config.toml
num_hidden_layers = 11
hidden_size = 192
n_experts = 20
experts_per_token = 1
d_expert = 448
d_shared_expert = 0
hidden_act = "swiglu"
moe_layers = [3, 4, 5, 6, 7, 8, 9, 10]
router_score = "softmax"
normalize_top_k = false
routed_scale = 4.47
balance_loss = 0.00449
balance_bias = false
router_z_loss = 0.001
init_std_router = 0.0149
lr_router = 0.000469
vocab_size = 10759
norm = "rmsnorm"
norm_eps = 1e-06
tie_word_embeddings = false
optimizer = "soap_variant"
learning_rate = 0.00328
beta1 = 0.95
beta2 = 0.99
batch_tokens = [65536, 131072]
max_seq_len = 768
train_tokens = 666700000
max_steps = 7336
dataset = "wikipedia_en"
Below are experts of layer 6 (counted from 0) of a mixture-of-experts language model. Rows are named router (the router's row for the expert), gate (a neuron's input weights, with its number), up (a neuron's input weights, with its number), down (a neuron's output weights, with its number) and show model dimensions 96-191. Each number is 128 + 32 x the weight over its row's rms, rounded and kept within 0 to 255. Numbers have three digits each.
After each expert's rows: "comes before" lists some tokens at least twice as common just after its tokens as in all text; "comes after" lists some tokens at least twice as common just before its tokens as in all text. This comes from a sample of Wikipedia text that the model never trained on. Tokens count by the router's weight.

# expert 2
router:165188130205135133137125209068071059128106121131140169139090127154151100150056104162191103096154105136128149127133145142151115125150121109138200095219116097119128142147159132131179168071115102133151161134130084165151112114151137130114128191176142123110093103122179146095106147117120124129
gate4:133135119148116150153105167136122101017107118090122131097113099149165133143100131141134083116152139106089147163149166130109178188184139119114103097124159150090072181163111181107097119197086118134154154125157157151117104064121105156107140173106122096112100096094199068158177110124100101103
up4:184075128193127120103091174139138106121095103118125085158166097101142108223071107094136064126110105138126119134141168141146176113117139144152094043109099095135231131097131142084113136120116117097093146099104137130114093144099174129070167174178096108120197114111135124188131130099085216077
down4:173095137172124087100151111133106099101123130156088197150084190093144170136134166152062113076199169131142162125193074102127112139113161154072077140104130092115111189130140097119112144112147127177115117142168112152106119114130114100143075184174185142121199162126144089127124075141133130185
gate5:152110128137168127133212149144136135138171129119128087109116093102144172143148107129154150107139079067105085088139091118124191095166137099114158167102154103118132192110154096120150149137139176120106142103115075163194062120126115092125154085146096145131129128120146141113120084173192107124
up5:176097123100126112129142165095216134083094103085136096121095156147074130120127193060015113091126137170122075096170159104111095134092152134140115169128164159071123143132144099113136157144128122133201171101174151101107088166115142150151152139130173194093164139091109109092108152147121084083
down5:084143110109118138097131167132133121124164136112147087175132067130126099136095115155076167156123120100070119102167164132060085146144193076081151097161118134112144152152126131087172142150152180093189121147119141150182210074113156156142148148121093161113155170161153124077161161160178115124
gate6:166110159151114152158109105113124136112165162112122113181111172108092054151138087067109125082118131107080183135128127131113167119116109131108124129119057102075126123084121121133049157123110089077134141115105112170135060105114185176096184090107112146090185125202114161102141226123151146141
up6:100143128099095181110126106097194103135098170130181150152083106167089098152109083092104186136090130140098179129070156161131147128141128161151102137167122167127113125185184112151048070103130153092100095183086154166097154133114150121059135117112157153124092120087116153105099115110147148088
down6:096138117048107127165167175144180151146136174118134102111170157103120122125138094113041134120087193131118171084110087144156115155140138105162000093120146074145083157133133087141158161159104118101122169126118116148142148139112157108098145170149114135123105183130070107182135103137118094160
gate7:141098151131138120104112146120042131172111154090117093101129159090169119179121117169105156140168154115169109123094161119132114140110094106176159159140098162185125131131136120170149147119103134144145120115099053120068124131103149160051163174111129113109097102138104126169143126131148152133
up7:127137124160080158085140075146121112096080181174111170169121104154103137112133149092119107127107148146110120083119158173118117151112112116073132120184101125160116107170119165067114123126129115173149129106152138167135109140059050057124131106183139106124158114135119175106111186125119107142
down7:091099088115141131168120126132173120098088194134096099134151103161121141126154116116068079138107091165131100163101136112069143115140084103133057153169116101122138137098131171077182129068117163166139153137083109160123057155139112152206151129157133130104110107171071156127154106122144058048
gate8:168109153197054125136061082129148145105090106165160165148125179158155161114119159115159165138182114115093135106117139126139138138107154094158166118086201129128096111107132127110137133153158144160114038113147172170064129090135099147109086160116140107089105115151078152080120100115122073160
up8:145155109150031129143121146083181108139108140126118184116158157160121141118172118100106131123105154130132086115146132080168146102162168088130147152153167129134119047132105187121130168086175178186134144194121154166147104136089135086105088138083199103102096147079126092127093113138129087152
down8:093186125091137134135069081113169209078085140089128181098101133124117136076134107117053102112096093152167114151159102128155117089152092127139101087082099110091130070120093096070114123097147112129162110126122107109154101110188110130119130117111107165165123125092095078066146151173192141190
gate9:153159125169173151126162124116157157184116116123146122162110093090083178172090143111127121149136092115171143095136160093126145101156117109128136096185139129071114138170132140163121142133102111132147136139149123127173170113117147206084129151170137046139099054173161135061074122101123155123
up9:128114174160117075177105131090136181166162146138199135151107181140144113141109147202154117110152065110132130205133080118147192148169147125122084129059103110150151118173143162140134162117094164097131157111164133139126132144120140159087132117146145098125141163107091128194193131100138114107
down9:097145147120120143069160117148129151156144140143142160123076130196084116106073108157172115088067110110131141089145139150141178146146123160134163158161134074190091153122142106099151121126142097188088032112166127160102187110112121094108121154136107085130124125101126125099116150165137062120
gate10:133192182142100143130113096074192121181121211152095174064120153128099106144170128087095099074136073114073078128091116094187124201150161123163118089106130169076133169098086086124144129140195106124159069150058138101113159165120081136113112109182133161117133103098115110105133156162196158135
up10:164145132154169140118107057181124112140162131093146114149126136187107113143146133090050131085154159091110087162146068120119064120120142088176051157180133149161134106135139140098123181121153119144153133091204106133094127191156164132178088097089155158111123139102129100160142103130081124094
down10:091186119100104122178123132179141066154107112146141100137148143123165068175120167142140139182096144165083071148091147152152093207096169119106080132128164156125125165130144174177162125186124102137083129099088179135135168144140087053108103189134157172156142074138142097169144121093081114153
gate11:143062153159178115132105176135169121094131143145167135178143123089127117100137141171139160146163113060114129151169110165182098087094147091133155159165146188200143175161177112138122115120123108084066114115168125235138135088122157178145120127050148122151131117136071142091133165117162121080
up11:087152140058099101104106140100154086201133165191082145113137150118080153076126165151134116135110201161168132098110135131136136097118082128122092125130134156166092128107090127123158069156134096143107111178137120115124123142063119037126082171151065159182094098097114184124127115121091145146
down11:113162151189150050188176144133095102148127128085174101138064117133160080150118140169115179116085159136177138154160071130147128146107090124139114126070126155105240137130152117124121157132105165085087152074105082124183174124119097105095130162182139134121128092127108088134100102140094150120
comes before: " ", " |", "0", "%", "1", "2"
comes after: " |", ".", "0", "%", ")", ";"

# expert 17
router:146145098157192109172091167079135097159142176100151117146095134119070119121091117199241099137097135147102120151125148132127114093133134109142155121134082111103145147083203152146113169125100108165187146144098133165143123108138065123118148132115151106015114089122177187069164149140071199077
gate4:102067133180160160117112175106098148160138156129140129118131166148132125149197163150123106166166139128138194126163115162168092081101134144141197075211125086162128129122106137175139141093146157177107145131145067130146122130167189209134097101096098126108131032154069084149100135071101105139
up4:174112103110149126148142110113105184088153118075147129090080188148164115068107083090092124133178064109143131146115133096116076166127139162126092101078116108133119167081064128107120158170165110160140130124191115122195183152151064083093168143137138101183176160119121120124097097173091125094
down4:083082114152062121116089102143083111169030115100135101163138143042069105103163115137131123149069127142094098161073094097166136182153182085164070134096107126102115117101156094092122151120189112150084090151105166091129144130107108085108153150107079156079135131164156121119133136168055112145
gate5:148079112113079113130123151159152124123107126116135150137143127146033096142190082207130132109167109124175144141125192163106100052124179156112108079102147101121146061149184167157149126127109116098104089080161099180123100133120138105185071160095103118093091098062112121049142173125086136071
up5:151168090128101109137071093111119118149104126141147192130067137121182148102123108114109151042098102133148079126099085180120173144118168147096130149082130111156116158084105122099195165088135140125106117185089110084096128086087155143126122121181090062146125163149116082109154118139172109194
down5:113093110110176130137098146159112117142158144108133170085107139138139065147131109089071181158073137145157153099126173120109179163079180106139108089148100138139148122135095175152139084112110189103137110092164189118154130098151093075195150158147146147152111171097121108107190136145049153164
gate6:109101133124121137098102139127139074147150103102108150164132120180124042137151151109173124132049178129124162194118110089146140090128084053139066126128074128093090124099058134144139082174156133156147095129174100109089080151110099160159143105161137073158059097158103123150109124155128167134
up6:120096104150102122146095171109160155159143131103152144153093178174193124073124131108162122132124148138122148120103140113159069064050073131119084109104100076120105143154122133103154122188133096133150115097170151100112105144112114115164159121092107098070100086128128130155129135183133130193
down6:059125149050111104098150113193130122151115155137101125128183098130151133097095185145158120147111146098128123148077070167082164095080129103132077189129148174138196109100147217161087129158089123231096118153112109130120148127153078118087119152137082151144114156137148101080091119100068115129
gate7:116068122118099072084116104101095114125128146121123115100116140085116100119129076212115170110105137093130122150203128180156137131164163126103145087112161127067110135114117178131140185176065078189187163141161172137144129221133083156130131162139147106099173115163178093128132111150080142123
up7:151144089075067112108103170154119135112146152117072157145126125137102130125130144146065106176139150116155128089105145103185137112151085119120083156089080118096117150158143074146135083103091093137119162140180079144100152106118122168125160162118151112159187133161135154111108148102173127141
down7:095165106150123178133130117134164137161115129145176108132098113125152171082122114127109133146128048055091098109141132152113083168122145067171088122155124144122091144152151123105176166110145163149141106168078157181082118130090129096145150131125124101122117154117112113154122074091127116142
gate8:157122155118118081181059075125113106100166135076089147109137125094099115129180136163150189125182131099154152122113140117102130186123119076085185129106134158096021120115190117112091134131071097099122096101125175086103143141166172216108150109159149226153138120153146110087138106124106153104
up8:120137147098093147116117144097142087128178138125155088165118105161107099101139120077110145150209132148156092161163094060105095188106113158131171143122137124153056134121144127158102118135144188182044181147199137101168122078138136154140114160092138161095123095131144144203139116167090096120
down8:097130173079167111121122143168144130150140129131093157157139169135126146164175129141119073126154118167095150169145146079166092194100154096135200126156122124131114183108152095146151068103147135128130100173107112132137135126180182125119150179121116079099162154210174117172064139150185114130
gate9:123130097128106089133123140073153129067074094096092160124189133157113114183182113091171141135113095154145178126131101156163123219160115186141100094089116087165116143084133158183142119172147159171064153146107162094163120163185109162154087056112069104140129147118124181140138133100089135092
up9:140146155114118149102128102171127138181156133094062148139095166140125147134094116165118052100131180105157144179137114095175121124149135100182116125161179142144136173124103150099092147154151131137184120128174164141138202198093133164121166107064158190145126102067108147134115084134142084110
down9:127159140129132144139156134113108045152165120085160104066104131112146165107181079102194107150095140109106128188097141068096098141163154112163105134147162154128109165182117157124076142127135091163120127147112132187102083122126124118092138082095165155108108126147161082116141065167110191125
gate10:157116082134162147180086143103116179090141150104137122103140168139078150079154110172114118101128102072112173170101098196178073161084112078139060193171089156114129095153108123122093168125145088054179091196106124167111122117170099121140108120186113171177074081115152125134098127158161092160
up10:104175182104173209101140102143122101153126100140151103166103125128108159148025138088151066143109158126069087129157150131083104167135161131102142150132148137067141143137129211074130152061137174108103114127129103137132151121088174139140148116129120122161138145122122134141203138109123108093
down10:105129162142090151174149137145075167150164134143127142134126099147106145133117175145134115088168135106122120112136072185165090125152118163095111170125104091064114088058075042131125176093089054057128155116111201133171202131104136057139147138121134162111135059139127123174080117122147162101
gate11:155077093091128139149145142122100106175165140116171189108157192154098065170090107165125104106153087145166103116078197053168128119182178081121182123117133091123124104135114128134136138142177151119117106126154110088141100107124141122123132134081105163116120106130139169135101178132189167111
up11:136168115108130135111159095114179124107120153144164094126106037083171072105145209085140114122132148103072132161119142173088172181083174114168168163099181110165096148124126139151125096112173086180118112071084133199150146178145119137117131164114189097125142110162126131163120097121156071100
down11:135128113136089123140135147104034131163150112064078114167115078107089112176145066117052148104129129134135131143111100126136142106127096032134204140150098064167088140101125143038163174111085135083126093189137122074109117108115116096106141090145099125120062130082164101120207148115171170122
comes before: ",", " of", "th", ".", "–", " century"
comes after: " ", " the", "201", "200", "202", " a"

# expert 13
router:116158099193135089182092182058123106149103145118112151104156192133112088121113074131128128123112079144125071162180139145120115126165116130121217131168110070115097083148157134138127102108080098107095155109152118163158128133173157119137136185189155123065083116150117149117128107093140155092
gate1:116186110105094126150104149107138106131093159144167185062110203139143190080165180134114079120177145134162108142109143065071100167162119157175146132090142146119089187150129116139124043102096105141150145135093063117135123138153145150081164170139113117122138088141108108120113159117201145166
up1:109138100193126130069149137129147133112117125098199171152112153095127100145083178144140142145154079142125111128118157153202103137119107081095127171121114103108194131112147073140179166111078174136131183128121136094113154104081107104147154088141101148115137156112093100142135070095149186103
down1:128170106128186139181152168087094145169148071164147157099166137111127131177108161126198108120124145156152112103115135106118191137159174119138124118072133145079104108036164181049116108141134137104128118145087102144131107139147180139126154126135157073143138150106130179174167124140085159158
gate2:103181110178162181146094159150165103166103149112147147101125119155094132188140112133109180192145105113113142121088165145120138126079094087099131130135113140079124082115182096149161107185069131140083186128127090110076130119153187083103113153122079122115168145089098131141098097108186133145
up2:138134156200045177134133145127161183112169120143146089125123143091124128056145214107115144099146138142067153098156134146135180097165195119163118110148091126155169176083118151174170148163150133121148126140066110155200146090180115175105097173180131117085167146100097141160091110114154129139
down2:094105173177140111093057151095104129181102168128137137174091176091151086118201085129168093138209153126179144103129151116164154159108113103126157081080145159147130121160128103126095124088085118095112136189097185171143112145143187154165101151122127178081105097120132152073132143127133169091
gate3:132196094078156115160148145139103126134169133088127227158132084125172184127131107121057090169176083139138135110065165101150062115165139070138123147120098117096207163209149157139117102178141075122135089084144123149176157081100119117101123124134139135160109127162163176159116165169165126143
up3:152150149081116211103151094136171104154110149104130147059135168126115147115138146103116148103135087147072157074137121098157117089096103114141118177098154144091116104126030237107128121091138154129120121094074142131165148110251145144121065114205107135147105132115181085130131145131112152111
down3:163108147106176209126155066105166110087093133105069142177081076125127131107117126112145172158113161167150120116135210107124156093156105075142157053103088122136098169111123131158140114132198150168133075124156107127134113122189146146105127176109091118133107104110181095159166129159114121120
gate4:183182151162157111143108132183095110140164066165150105105123180141096072147159098210133033120106148135088131142091148142111088178151122206169162099111111088159137156104135132156133102121165148139101163154136109069129113180124120168089116173108155131170109091122156108115152130161154100173
up4:138156123114198120128098112180138169118156104125136148075095096162145112141134096115162103122121112135161162129157142102144213118161153169080182172062142173167131134116144192110144132098105127120132142151113144086146147140096137113152170055167109137109155169138102142168118092089106140138
down4:128158142150144174151149163083132110178155142078144121097127137147124134092100151099112062134103167080172164134128133096127065098133176078161190111161134083110117176163139150121121107160115144107104077105169153141203117173149151074118150132170140097091084166072121133142161164149230167169
gate5:112120147185092138139169141162114148120152061112150102165196088127060078120113188147052196170045155114103097203154133181154138154160113109135139125112128084169147102173123119106126134087069098162171141128126068114109137178087130153126148104131165156126153127156071165085129126112170100160
up5:084150119152073141057151168141131098172183085142179161216159133105127141152139100160150171137100084130138170170153082092139128175141066122129066109165119088149141144151149114167158147141104135119181113100109104123158151119113181163173130093152157114098173093168129132090064118142119079126
down5:134129174175126128127149127105158115163099087114176089147102118102109152155131141149145171154140149102186064121090111089120085114121137088215123119170142162175175168116055120134153069115158118112086136142138086059087102157071154146109168085124205118140120164147108137114154148156139108153
gate6:069153135150046139117159180126084126093115169208142133129148157123151109156155167093180110056206192186106154130116157135139076104154142105142174097156156110115100160113167086081129085101108153175134133121112116162154137110101090140174127117098118172129145121115078154147168193116114097100
up6:184106149124152097154127167100127114107130104091131120088106138134146094102139210079129117078112137142112171189062123140170172139078152107140075136114119109089155147102111144127138146117139123118186131124153079171119178171127151120094112121097086152074114115130146147151107095098166169136
down6:163160138160151123122124157172096129119095186177133157106139112152161112128140077108155150133133109091088178166128117138138061125116108094137173086166109148129088126154090146188132124103121132158097115109115115119064149067156119119096122178113159120067100123140133129153131112152137085102
gate7:093224131174086100158158121086066127107084145118139121109150137145104117117129158142141086128189207142174153111105219054173116104130118117131154143107077105155149136141149191148175126145107078105121169108140145120099116089094109163121133151137143085074138120167080148135096120107104154173
up7:108148151126126134170161142150115123088090120142125121116152120150154080139190144153127103132197158118195175157107160089153153087092152094113156144121156095089155066137117135130078104148118152074090145115168161093116099124126161156071122129202120068152084102104114128163128132151084143098
down7:188091120064094167140050122204158206130080177123117092098094152102208091208164115109162140123103170110170122122096124099083106152131133085155085140101089149128133087168106131088157118148154130144134078107109097153062085081112129207090118120114120149142145087090075175169087151128214170101
gate8:117138150168154088187169134121105100056092155106140122154125118131129160157122149115109148140158151126107052120111178087139101138109164134122148147202131083099165160138150079052099090065131107138107131126165142140135157118161090169078128172109088157092167131094076132100119127132138127110
up8:136114116128135175116139085175166093173140163159057145176116188141078155184172037178067090080140136126151109084076117173151101150082144114156136126116052168156132107103089125116174149119136154119135098146043129130154127141136131095103113039104133127130092123082136139149133113143126123168
down8:093118147113091077140131183131157108143149087171138060103072148160118130078130108122130146090125117158125115127119092112072145200131138136147119106123098104126137154141163097209110198110104140134125134143104128126154065110129151087181124089185097121150145112089146233100163094123143207172
comes before: ":", " |", "\n", " by", "\n\n", " information"
comes after: "-", "|", ":", " •", "\n\n", " Total"

# expert 18
router:125217134172168141149112160147154094164137162125117180127135201108135037134107093160194097091128111154132129164155113163123053130159108104176179086115155121113085140086149158141140156081163138229120168149142096165141161100165129060137134127124178089118135105127147167101151128085130162105
gate4:152156128064148123143120128104198150110152131065145140145115117093144109093139160172094149115199087118130194139119095158132105139108174123144095192147135107138109087144117146125157154119041193155051134106181089103158115144123102102094142150146135157147129119156075127171135139144145134089
up4:108099135086120161065143205134126135111186123158126088104200091169170083145163124153107127121143133138098175139178121096095143124121159134176127089122035092080136148154162128148150075086122118157105130030178142113121146147127095096140162154079189114132091136094045101106139158186126176140
down4:086172123142138160087126103125115097089130169197094123108118101148079156191102153097124094096115106073142116165161118105122124120105109068085069092132144124181135107076080128169108125148067141055145131159124098185091106153137137148114136144125144062102160110142048098129133129140158222072
gate5:156151143142130069127051098154128097142127135087193116154134138167103055139115110139139108097161077083143137146123166122150054167174124146117148135163139141143132185170057147114127103138100106121108201101137097165078099136164203123129146129091136044131111145120087070080100088120105131112
up5:116148143123142123155095074206144082143124134125176137158120120158142166147113123174091139078135135112155146136128154196127142044106143135132101216117062102128104179180137143109126161130152169114182173107125114119161147091095101105215076148082165095127057123158096177112152126118104132083
down5:144147132086177136123126132123116075068127145126146122168156083157070113075115099095120070110114147142140082074137126153075176097097098153083093083084089159151133104129150102124141137136178100150170117086078154106120110117122092085148098108155133205143158148065086132140048129136119134135
gate6:191181100081124088188063161117165124183115132167170095128159161145094138104130102116101167111107131098155131092120172120161148132061170174117131117117119089129129101071186114137110151140126138132151165119112043157038135128149099101141071105122147161095118147129150120093069109137101148069
up6:187222129121145151130160132112186140140177142176116087096100138095148093139130118124159151114099155149100156154147130206144104197137039103098138108084085070178135131135187101111083137175138155150080153134098110153151143138149108100129120113094111082086142089102145136135122024131113164130
down6:131105133098192121148126127103107097131066108128133124208146082123186099139165120155119118138154110122065070115117214183111129182174115094171138119155162149126099217111146166023162142109113128133092146122140132143117114127059181097142129146088162202138123132154134063136113139104133106124
gate7:136197169151126116159098093128087170155126112123092177196165095169095139127130082137097045146134148137109118148154121152154094159133064125092173142136108072108104144106171054133133128133113140107147105107178129184117208090114195152145118143159130155105136126139161098095141149169138139163
up7:184177167112096172153112079131091093140129135103156150112185156121090113173139094126181143135134148149126130095119128156137079119163086155140140165162099179154099167143132178107157160132159107096106134170166154098168201141140164124128143158105129189107177160115173083156138137165090099098
down7:087147085126090172112158163186133130062093116109125124140158095189085162127106119103119052099149129130187141108148139173111132166117097125074023141174122114112116111100177146133092117161162101110150146166181102083181143132152177133159056127155105148106124092173083109091125100195125109074
gate8:203121115096177136158133127143129067164110127093230169124192145138126130091140148130129129118116105046068155154121105113107137107165119074134083104108167102156154146078100140102121086118131078106086194148150093153111123129184117115169108098106136099148115121101153155134131097089085127121
up8:172178122100150198123143134102024141148092149097182141137192125155130151101124104137103052141112132102099144165157121112133116150156117095159064088085176112213136144107123158059123102124151055117116165139130069120111092138153101144128096108094151104115111151134166159109160110127094114142
down8:186080144121120197071151128160160101099125137130110119099142133130093147133138165104144120163137063138094154155108103132144114116119135168092062169206164165129166131119077156139099098124103120146182078183107131105133152121133108137112130149102095089153188179135134143111103091131116096193
gate9:145131155083167175138087132133160138088141164131088047150188150107135097195110124123197132096169129135074135166146120181093127209089089126097142155103166128138058131119179042088145162118136117163171146034075116107085136096141117159183127129087097165103120148101120148099146108133134129111
up9:121194117193133114100110120152150100090168110125090125112119092106156053192147113139174129112162129129084086165088104107123127135128145109152180114107163128077063104159096109083126155141153117136141086139149117086127135146159099138109150154132178119170138119171134101168157149139171165122
down9:074080154091160126120140122172098144127101076135141169157156163141083139173121136189144150106165143091085060075108115136114109159128103179097137124120155031192123151196128028138107133186140147152075135122125076118131111112098137147125113102153146090105133236097145089098211103137129095109
gate10:146140128127083178120100132105185130142154104156149127160159124127142159103077145139169128143130137109165128106142189205152092128139126134115187125115135162142110156084128068072114132177156126179115085146116141094146163091108117106052130113134081131075109147133138115132210072049128141111
up10:155103158168099126163135162106099162111134155124164182154136120090147140143096100177109102084136165171139103087112050148127100136164087124112067156170080118073089124136169107138107177087110111153184162138150099129154150145149137148123109130118096117107062132153185158143146136105126128154
down10:154214159124130137153122126168107155133099095162113148070146170133121164163116103139124145115107087109106119114157132175155136069115139144166119136169167139137088105085093146162070159058117138155113105126121161133176142107148106137071164143107198111186093162192103117143135136136131161097
gate11:188104091093188135140177047131114129097120106124170171172171160128081141109063115116064126137167104109087129196114178142111094163110119122116073097155107166156111073090171112135154110100128148157125136195103114107132142071112122150115167096123130140118109120128159145116122151050173080098
up11:126134101164081137149106130220069167132141081121186130209157126175079128146105138114126133120144163114122066176125154090154080122108157148166084117173136183120135128136184079181161121153136153145109083075161144172114126131127117136141123151164116087164155134139150116086143144105102168092
down11:136185098071154185180152128157097144123114184103122118076124175126116113123124069119144165190123180149111123105143131123159105138101165169082140188080142134165162133120123119118164125128131123113099148143132102108095137139091110112176138189216137138127173105132142126112155124131208156096
comes before: "-", "|", "==", "The", "===", "==\n"
comes after: "\n", ".\n\n", "==", ")\n", " |\n", ".\n"

# expert 12
router:155152129163169091180106197074101144137067157087165143133086113105119084119119118116152126088130088165062162171193123134113078137101104094146130114117170077127096171102131197171150135100115147166092190065099122124124153113114150106099173156155111113108153071070163140095098158127120180142
gate4:085176116121154171079086128078082103095121179147114104148158074123132086165165140138138110133156100153118104121115191141137135135130135117056085118102133078198082174104117112158212112133105105151154182168177133101117101178140076118153112150130082108123163088152116124184092136124194122154
up4:096153073116092191092133131111111145104120150124084178109167098145102068125140089147165150184112098157141103147081122114140137116140188103075026104089096116137089191144187149171182155157163112146114136173166115114123169129155086108165148161157125148109129121110117090088088068159188080155
down4:080132187062144110112107135124067141124131155121108137133051113113118132076116116076058126135109092078106150195090083173125128148205163152124027160093093117131113192129126129135089142124145111117145128129098175142134099095120182135188153117098172148157167121093178095128146156153158147159
gate5:119134176231161126142070123070112135114135176101149144095131118065068115113150169121120089085097166146054138058102126123177084118106131141107130151140140138150102137121149100077109130150123137128081156116145076143137127085075155081107162075187158136122185059152120117152122092184156099164
up5:123127126119107165106153129110187113180139175147106116155141146152176087209145134134155127184091140099151090095117126149094139104096091138101164111133069132053101114125182163164166097095126159157163102141108136169159100145110101155074098104117093133147091156098147097143150099163164204097
down5:159160141209102169098062147119131089098090135130073139194096132123162154094061159174175067115211115143078109080061147088153122106102194134155234182156139084134145140134142181162066154133124168135139167117124153094113076105077139105171170101094138121118120118145082111102149137126116168163
gate6:133082143081104101130151134123103107113157114107123119110149105141147176138103091098091128132148119162162100149196069175104086125127113096145132167083137156186087176095100130151136156134170121145150106087145085075135157090136107129162065169117222153147142129095126098119113125118186117119
up6:122165155132136133088110100182093156131130115177132165103108117135097126125071134179095164123143157140128142088109154127111208123154122154137061172146149188127144115075092152120118138129121136155129155157133142139107130170141127177115134104135132154087051109153130143103099146170201087173
down6:152098156031147095122127193105170125108110106118106140125123086134111122147151134159126115154141172089134150135124159131157129150149158134102132153073111120139186144118167165108091090101145166164104168126098128098105088105112089158126124093135172130088139171179125115137116155144152143145
gate7:090133134123072191200105169153216144169148145119073171136129133120148146093082093114116109106156130142086123149107087150117079130138120175092102137138047097111190144121143135166113117068121205111168132159145127170152105137110163162125067101108098145132179100089134139165152124201139063141
up7:131137193125147152048166076185094122108130144138123084113151157140110136140109141142100126105127151067124151153148165142111059136091106143137149185086066138084166164102145120116124128213151120144081143103115206078110084110144090121123086206052199129080129137116106132123135119112121152093
down7:132164159129053148132141122102125140095101110111061137154124146178155078113137157144112134081135135102067157166115132190151112184102087190111073117123107125161052115099055164120160170171141152131121171138079136170085053135151105139158124150105149134143141105104089114111120144119138142156
gate8:202142114151178130147150169123129148171152111112172115122148110143075126135120103070144096151085104094144180137146079115128074114167166101158147082100086086099094104135129104094096084091122127074102114104139129124175133137120111118108097157167125090078156124137135224161107040163202098133
up8:121109142110202168112149121154101125108164116066029142106126151171138101106121132152103105165115150096127129085121109130042088018093079107161105154121128092170141216157102081139159077150114174117148104126094149108175104140124140146164142105161131118139154134195154198152129087158129106052
down8:131132148116159066138109150106133152132146181114156143077093096097132098126098191151142117162114144188150154084136066157161110107087151189134039139119070088084174070111161124125136088124169100091083112100117177104109144132108137117161176199133116096196124118119121129112096107186087133085
gate9:114113166070137119124100113090089110093101130094121088111081157093120094144128148100048097096095077144145113108157015207232149082106087168109119137131067125080119088159148134154115166118115125147085097124164176149191121129093132154127143167107149104106076108067132082138132128119132136085
up9:053123174138131133137096172116147129120139145091183159156107119104159138163106136148063144146144096088086128119166085174185127097144117088124100088132148101108147086170100109160160104113085141130109164070117160191156087238097120135118146110108123064087125128147091155180140135149125136111
down9:185190091118136187126119175122101145107164088105089136189185102138160127102141093084079209115137087176138170167083146116087103123155148149137046161096112125140088131115139148169126057181114134154083187140115132127178088124155166102114176126123105160129150143108179104138087124113100141169
gate10:179160141085116179184121181091118090115119174157104127213153085095168072160116116071149134125162102147145107152148178145161146110101117108050085110127124151143164121138123093119157119132144145167086186186191096132129124111114119094108161166139102088135151109130110163132138184099134118136
up10:056164089151123077124139108130172139100135111102148119081155117206114154173175151147128172132067154158106162194136086101143087163139140193172166182109119123123089151111126166120114071107137157158057106077115128147131162138086147162181123139099088114114076122084114141136129118170105167114
down10:087130092181109110132091168100149164064107150172149115109149197171070117096140167080110091087143181097141107130123100117114140137162115186152145114109153134169120133154138165144131125161087151138130151107148124134145095122127129079119086173095111144164135169121202091113078078091182099125
gate11:182084121103115159167125193122133144119125063124059159137131076116160073105092133085155153116167094141090147086174136095100114130118102074067133107152137114120095104120134074118146171092119136113128162211112103149107133100095128166141118119149121145128104165115099109105130119097083109087
up11:127113181061179170122135123130128139146127137156142066077166136066127186175129096119151151167124133129119189116139118148107161148159104152090156136150117085138110156113110135153132151117144169123145160063114146025115101122117144127116148125074133172127140076161075131098163110156155081113
down11:104141093126146134123152162160056207112110118156082125165133169119119109151107144125169156094180112117105127108078146109136093112136122163165152108119114121094164086174122146129152185141145156181137159174141124125145168132158160199123154149114132065144200148098147108080118055118190110144
comes before: " the", " a", " as", " an", " to", " \""
comes after: " as", ",", " was", " to", " is", " also"